Weights of a small mixture-of-experts language model, trained from scratch on English Wikipedia.
Training: a variant of Adam for the experts, 5477 steps.
Below are experts of layer 6 (counted from 0) of a mixture-of-experts language model. Rows are named router (the router's row for the expert), gate (a neuron's input weights, with its number), up (a neuron's input weights, with its number), down (a neuron's output weights, with its number) and show model dimensions 0-191. Each number is 500 + 50 x the weight over its row's rms, rounded and kept within 0 to 999. Numbers have three digits each.
After each expert's rows: "mostly gets" lists some tokens that are sent to it at least half of the time; "raises" lists some tokens whose logits its average output raises strongly, later layers aside. This comes from a sample of Wikipedia text that the model never trained on.

# expert 3
router:584527504372502492456524527431590553478515470515593494473440464467483443522421534513462405534416497521527558522414460533504533467528552458491550568501483474440508464524454501510487486441557529384436556502494436529497362498527540508549492401493419499522455553423491489496534515568487485473465508484538648502491536513478462541465462557497448496478464540599521512402561523545496497500556405479514592438443460445490449439535521464525407479508573580486538504484535544468484515591525518514551511423442518511594517465558461460558433444485524407486496490448434610574464554443590561626
gate0:405507478512491539587504507536527507525467430504454493522550563521597525568468595549511501453469392508475424494589537498506527520497450404541405423521520478519404527514523477533524445466493483593550529540465551495585537532459444419416555635377454441554403508420407528590465512567514450584442497539527455567472467562487541405416550485543469563411444567523529509616452543451589564495479514435501450544474503488552606503479509449462489483416514545443497465462483537540483581452497444530455533506485498539518463508584491540483507492544549519549426567524457438526502479538482485497
up0:479592402529468502534584473427461433505567559507626552485479527624496502509537603500499455520489483574559453552526475551455470597455562465500540488535582597447539479560501507478519515548541558494446570478411530503553489515431480493528526487446522497553452485446514514538491494541506572493415536543460558557508552470550598486505528521473444567573488503458514623516500466479492486472569504427514461537436517441539411532507538527484461489484620533503584519467349502595492466486523584477423577498432422449561411509573497455531434482555534488533435465476492565484511560544607424493
down0:461467537476495604579489434481528497510495427458438481519486452525524528515554606550486560394543518446502550514513443596461478581508491630556488483546482427531477543463497521516473519551595575472506408536423578440454477500559579476568479506496479501548429511481470476537529480397576443499517513508477410538525442477480516570421525547607457589476473532487498520477468509474461482472471508495479570600483444517498517481551510444480578526407549484507535483487477478519535514500606567489445429519572504569515397512549515530527517353564538588421527379534443565478587428573468552466
mostly gets: " m", " t", " km", " h", " c", " n"
raises: "-", "ate", "ort", "ann", "s", "all"

# expert 17
router:548362501414404472487538463413573505413446407518551523449420500563495462484531585534546475484442389542521523545490494558496484487481495536474479518531537483478539521460544473489521552378569568488490533515495435584544498536517381390527448558478537553574487554490428545502545423484494578449398479494524610480508535544473492539438531529503515631500449576545585520461551477498441548524499483538404568486483501547495571447560528462464504485441525485517564513505495551506551537478557489484497650473487515525555491404489476402533460408507500498544449482465449522601486525509526587557
gate0:496525456417538492471425337503441436407460519415484437455481527464467449437528448509558421517490437442459444499510560518524526474396495495465526493402432502454603456535520457390457490508501434462465578451450437525452411542481477504449512460480515499458552496461554471482562506517458522532534504513502587488507490398478496477577379451534568554526479515603498525458538452522545529458437455567498556480389509470527522489447495393544518531548506453454505430494498500526558569472526510525466542480539516598519415492519562560623425458470485537557450440394561472407553535533569547488
up0:459477524488477470475538514456486584420442478576570548443408514566551449583474528532550491505604524463490513499524455498472528621517522500546634543469496421443359539497421471483461558474518445463498520456541512529507516465483508571503482437456578505504552482545466549518500492424439587523546518450533492530476630559509416500476495453422494455505516558450575477453583593522489428499484462588567544483415509543538489474592496437402467514524616510533506434468542500435581606505573555406563552504528515517537457495440498520531383559522553543545519559541455561521500514522465557503
down0:528470463458582512527564458491450542572513539511466465505533461432451526484567434549493579523518570501508539440431514450466507558379462417473490568487430655519478479523394565474546445531538465449466605500474402511445539512502545615413444528584453476510494367468525502459513534607471516523550548503587526495506535513486543485589496438474518467431480550519519499439502483503411480516467503448432527495517519420510429559480538540512568468549548453516419409459524405545533540508471470586550510527399442597525596473445531496500430512491491486535592562453456564578463499512461474516
mostly gets: "andemic", " electric", " drug", " COVID", " money", "^"
raises: ".\"", "″", ".", " [", "\n", " |"

# expert 19
router:548499539438473438449494549498558480425502522507475499400466437481442448594561541476470481500482481491456563511502543449539474454477405490577512501430548491450489475477528443504540532511485498474395534567478476519595541556489544359580509344519443478706486498567476483479489411533509478480521521417553542546508526508497452455459479473530476575449540460498435524443511541479464475490489454545403526475458535514438451472522480487489464618444558507443412560524557581488463501500472579611509503490442493476591452437457578492574444459467487452576511464430513437513501554431419476559
gate0:491548559510524451498490470463473448504496509509465537521455564447509474439457559477518501558441471387519446482536583489570547493467407537561533439530459461469479510439496527533414554427478541497572540490443446492496470518511525567529493442478521477522467562463620551480667565510490474553432483478531580515471474467474535503443440473495551478466387507436535513593444470404497508430533500369380399537481505528484524463399600447466488533492538434522584513526464457534455450547482309485515553544539485492438499525538398489568578490530566477521484469498489481445497463409536520556
up0:429487465540499549593490467450579503442508531523517553491526544602525475455447489513502508535510531475474553467548661460455513617496397480474603512431535535513529576496463526544468476521396600480529430488420532441555471472474492449508520568489562538513560442487499443517500593495578528480422552527509459472459486505487551466433550467468494632480473509538538542627504513480463541607517497524630541483484517505465483488449475511579568524413514534602550462429437554582478578544479474468558571560445491490532492449539472509580528506507550516622537543554467452381542486471488491529
down0:387473390468487530449531543488597457574485440487499435512502531466466541570476475539503523462571443532522505547435467494434540540498500475510544402474497533544527466455399555419498474530462493556497490407449453459486584501538527534520434537492453469562530605443410560515427475429451480546457566528507532591570480485556499505508467560542511533501596486580543524509522542507479479514420571564464578515465492495508558463578609511507461378459478495505511443623544446519410464476446545532459552446592418469449491529510419505468504513475537610429463617531403490496488479577498538419
mostly gets: " Canada", " Texas", "istan", " York", " States", " League"
raises: " |", ",", ".", " and", "-", "\n"

# expert 16
router:538379533491422439468523441414572506356500390516540559468525555534468489514444574565510440451550533537478600541501497512555546507515440449523535438572559474522533469543435497523503570448500536394448533481504412519546504491573475374530548565481557533636445495507457510542557515536439506475412492426493615446487520523533449548559504511471481575452495529495574549445568521489437543526471519442451568499485459508543525456463523485537384458511510438508540524540467527542438461511607496474410588531423536469586463439521524406485507450484426483523478416453488527518548459486552517546
gate0:572543485464494439579450491521514550508511518488496503493481510533490525611528475474419626673462490558473477520576488502510489489503468493501527435566453501477592518447459476505509492603545522511532553520555412482588470536480541493659558492504436507449499514589484558468456472533522478620508504481505520516469527541496453463466321489514484549528480525500516459396564480605456467579467509473442560538447500499476505448574493467506494451491500554550387525536451542440499475541503499431506488517483428482532427587415429480467484575495524456542417502467584515549343502488437530540
up0:390588509550505453500433451540478485509527578464480449524479482516466436477471459602531570478482517446455515555514520479426486367482510538523443540482550494494552522572522523582514518495505489553485482535483463534552490344459417479477477449568514513499528439497569577435544441397482525599562520547475475505442615501444554525467442479557531558442507635469483489547571612402605483588568591437477435475495424474456526530541450449465496554518510510470519465473492496473462504535464517500540571548451450565428477423514508485510514539482452460622483518600552542424489581478530470458
down0:455529470541509561534549446462404432462524556503564471502516428459502490497553506454541501510502457462489436532519498544488553490548563511395480489476508521498409553445499460631449509558440454611481528540457591510501471446539506520476542392424551467470519519472473521636459444482505515605404455501470491534505586502538489496511536526645419517479566523474441468521608515467499406432407608499469578516523524424503464450475499453543439526482555454493527497561460481413558516474418483453518528417499494470532408486557425498537509530401443490502441570458546520518529498631494429574
mostly gets: ".", ".\"", ").", "\".", "After", " after"
raises: "\n", "gr", "aut", "grade", "mark", "ag"

# expert 18
router:499445458450479471461506442506594564474489470538518508426466518465467436512372613535499488510525473500567492499525464458416480470548441495549546524584509475495463474454500523506442430484570475441449498566522486527565512539529477398496494503520421541595532548497466546480417451429430510480479500447498586506630604517442476538471462514506472486519510585506600414401532517436534514543450549556439568554474557549453425444506580477453493528397559531511393503482504605526440528566486436577490484542410605566474473496451499529499487423484608450500488512456378515543546486480450561550
gate0:410508499421452486472542507492530486476562445511495405471463574451459516530469501548482524473510582395442596465563460392457464521520505445391507476467498602467570454493446469465435552499479498522566413520392464584434554521438483496492435510503462469438436539528496436481505606550539518474590530386491438521417521486547426499461387484539466416475555393509522457522492389508491567416527515605512512525490470572417521472557504536534461497486462505483476552503499452425516545516569572447506574488475491498441530417505523479398544417574511554596503432502535472528528454549454506521
up0:377503478468513537462515473463485474501506408513523445429488501448497441467501516500529477482459507548367559433539603517521493511528494599480468556513557507469524436531396519462515569540411575485450423477557489492528527473516442535514566510450502517326411488451481452558479427549561508530458580405491409523489459512475534610484448506528526448526460408466479438401527540469438502391519538569430440501541498576538467509513385478468511542536485459643432481501586566428513584534496497414515517544503500502474454524395499506535475466525514535462536492485501535437536495505529444599
down0:476464550494543480573554471519513461477514545473469471485414453542395536589523563436572473474479391402500536496539540515461449472501384513408510490471388424462580493492470488443398417461451593423449576499485476522490495488503567571550503533586479505485523509514508593483532535550431353492498440493484478499452538526523520427450531496574534449468490451441554516470594502408447501607577507488468413448486494459452465505485453491533483492476589512429512465519585493545577535510406446495482517496442475464434411499567452524420504458594481583494552496472449507542535594475450503430
mostly gets: " Research", " Health", " Sciences", " Affairs", "op", " Engineering"
raises: "\"", " and", ",", " |", "\n", "–"

# expert 5
router:504522454443459491554589448451512499474489539518502521444424428462515451405394536569537524508533412522489550568584434461456506504489437528412416491548482492529486493470558469488489494520553539465493489478485488520538510470572548432468418415536462467661472606488515469503547430560506544515430490429538559536482449513504432525450494520616542510501441623512479459452504424468493584483463436516427582553453476585495351468589484465488500600411552522511501479465488527493539598543457426531513478472460480517506431426523471443580503475538496513547551458531543557588503527562504572582
gate0:437496467475489537430484496453531567512473460519575385533537551433449479419513453501533494511469491432567550460528455474424510540461484513497504493531416461513451542467480640430413562529564497420502564433501461486498449511404543503444482440495478518457486499485526509566633576563515437488574473426516568463491401429472578623558466441501552417465493488512521430437589362574571531480504460456512441455561472385459488499505589507553454361495519465464520532524518531513514442516511470458526480479419513468483475498429451559483472477571540522479467443524485520538623445475538496471
up0:420464518523421419565470520524538519491517558463614469597578548519471503524510491603532546433461606501582458435420503507474463553457446384512488504463524520471439529559611522525456411510520443511485530503471509549497492494618412513473593536476523544492529550385465441583484420515518556527510461337489517433551512509531570500568549518554490538457500484390504514474518473519520586540552442547520469483514507502476519506570464476474494461513427481535494559496483517550441573499483570491530479571530482613602585525512482558515602474522514427486515446548521577538599450501426527534
down0:414509462405499555520484599504452523573446422502560509514544475548543432514550433519510513486464516448439494455563445501531532460474520496566502566485555517462503533509492486550453499544516537591498616451518415511450547519493466547568528529478583548566524548423535477613488423510538497503462535507463520447443453499591478465487516443471612535537533367423499530495610478506418422478513558437436474461495458526471425477470467513465468584426494512530496481555456614454541467427465458569378503551635571515526538465615451559530459500505553513513536506547449553512407487461518425423
mostly gets: "onent", "ict", "icted", "standing", "ract", "pt"
raises: ";", ".", ",", " |", "\"", ".\""

# expert 23
router:578427492459420462538532464455534513453478452554575562442453464559490477520532536531530514515438419584538535545525492578521453541491506512485434521554520518521505460449527478484530552445543617394533562548463489517589493574544387394596509523526483558559515545478451551502509466468492588490398519530514656486502482534470469523409514493527492602515457553534598486369535413505442509506504443515430582506468474521508531419566508493488492457428533511528526533506479470538549561532593495459527614504496516528564477478419438455581452386555501479505413453449465470586481502495449538557
gate0:519473503434383530485524524553506517455589503507538436483584486522484422504520476410460415589485465470577504530483519477498485485467571523471513554511473483453547478474485495460468501559527607500514575531469484535497467465388500494459548468437384459551474462498466545478565526446575548511468426493557512439416482503444560514453543486447540503498594506556362609357529392558476545463530431472472550494485524492568477467451488423464450470538489600526473493523417466423527572508483501568435623531507565476417445555462476631491510505509494560500443524507537488548470630526517527564
up0:461445488524514546587499493561558421460508529416463561525512515547483466452521408481535502536481388401545472477514474485572482497395384552508462551512511548495551517427468504527543441507518458519482449469462609545467527585498522514481452587531533472469536521534476548464489504509530448532449431432580488474434533461494511392490452486533504496404524414494517489582404473581501469376425449531441426488505570453507439450511420606560549570477451468523416461503502466549424570542495443526453489508452625443601557512487512468479497470600545580546532496539457482561585470559515430481
down0:507496580513437416477514527538517515497492401478421461635496562495478445537398440482533391469506493453552528541463531435488465494507406496477566442479518473476454458445396487550578558497440479492455336511486545511462505425602536522503555504535411504460513577474531552484540478503468444500524483539462529513437541427478608510460421515451495502547459444512501506428348502513498494496365464448528500534501571414519476467544499465605488465527481517407577482481545527422408524498482444517446492554543542523447566570567530524519543566507578523500500539559516568551454487412499480435
mostly gets: " Lemmon", " ±", " –;", "%)", " median", " positive"
raises: "and", "op", "\n", "ores", "ir", "act"

# expert 30
router:569472513460453501414542476450528483434498486509497546376391457507414466469454632532472558471411384499484579517535527447449595438555474500454469549454541521456550444566492492525495535392498507523501536487437425483582516546575469371490432494468418515532466532516451523514515434495531504508456502503487572558451533529458413634464490510533497579478430556485562511442507517488456441507461481569441611562469475587490499412569466466445437515476516541486503535554590523500538505556513439513385543489471504546471536409520548447589481474421516526549513484540508528533441508518477599560
gate0:500470479489531549482524532529477511497500455466514518421476515473488434476503434527473451549492437457495456554481371463563572472434515526503522481402470557499596510515470510450418515609448581461492546462503521565525429536451507549506506462463452509512489607474528399550527432490387522457490511511460485572479563384542449505558539536576490425547412530558498459430518475518431429405517435555465490513535511577573463500583459504449426452525562532562418542564499410510389430526514521414576461517441582491634544582484539437481478430488494614500488459468478547507439532461472503438
up0:465566473452492527465497446429507536470592433470546479478537466536615521472529448514466507552488518482498495503540498442428403525490564465510398408525473503509524490447521535581457502534558436505547586488504580485419579453485470454483471500572542445487572531504428496546538572473460414371526488417519384485526494499546490511481523475568519508485551598535460448405510437385500561556418419608483500378503469515565407490546324512436541614503522462475538477443544469448508439475539499454443537491568437570463518397497476518513546478554477518483512507519473515549548519511494496503
down0:535501477527453595472520466468513491400467542520548543466539536587553539472534482548537488438531514418429516475443582563478450512528516426508494466515575503575478531528520417528451527523424549573515458425552422495445523533413524449511454485535503660490416464436504420545565375506485527509498520617494418489595460525529534467490485531522616514550480524508536409550502478556479480454435471535488487359469550559485501489506647527464465511513466514494559460444458423507457460541541465517540480492536455555430620561548508416467488493454493533525478543454457442489560520576441446596
mostly gets: " al", " plan", " Al", " century", " Islam", " Tel"
raises: "\n", " |", ",", ")", ";", "."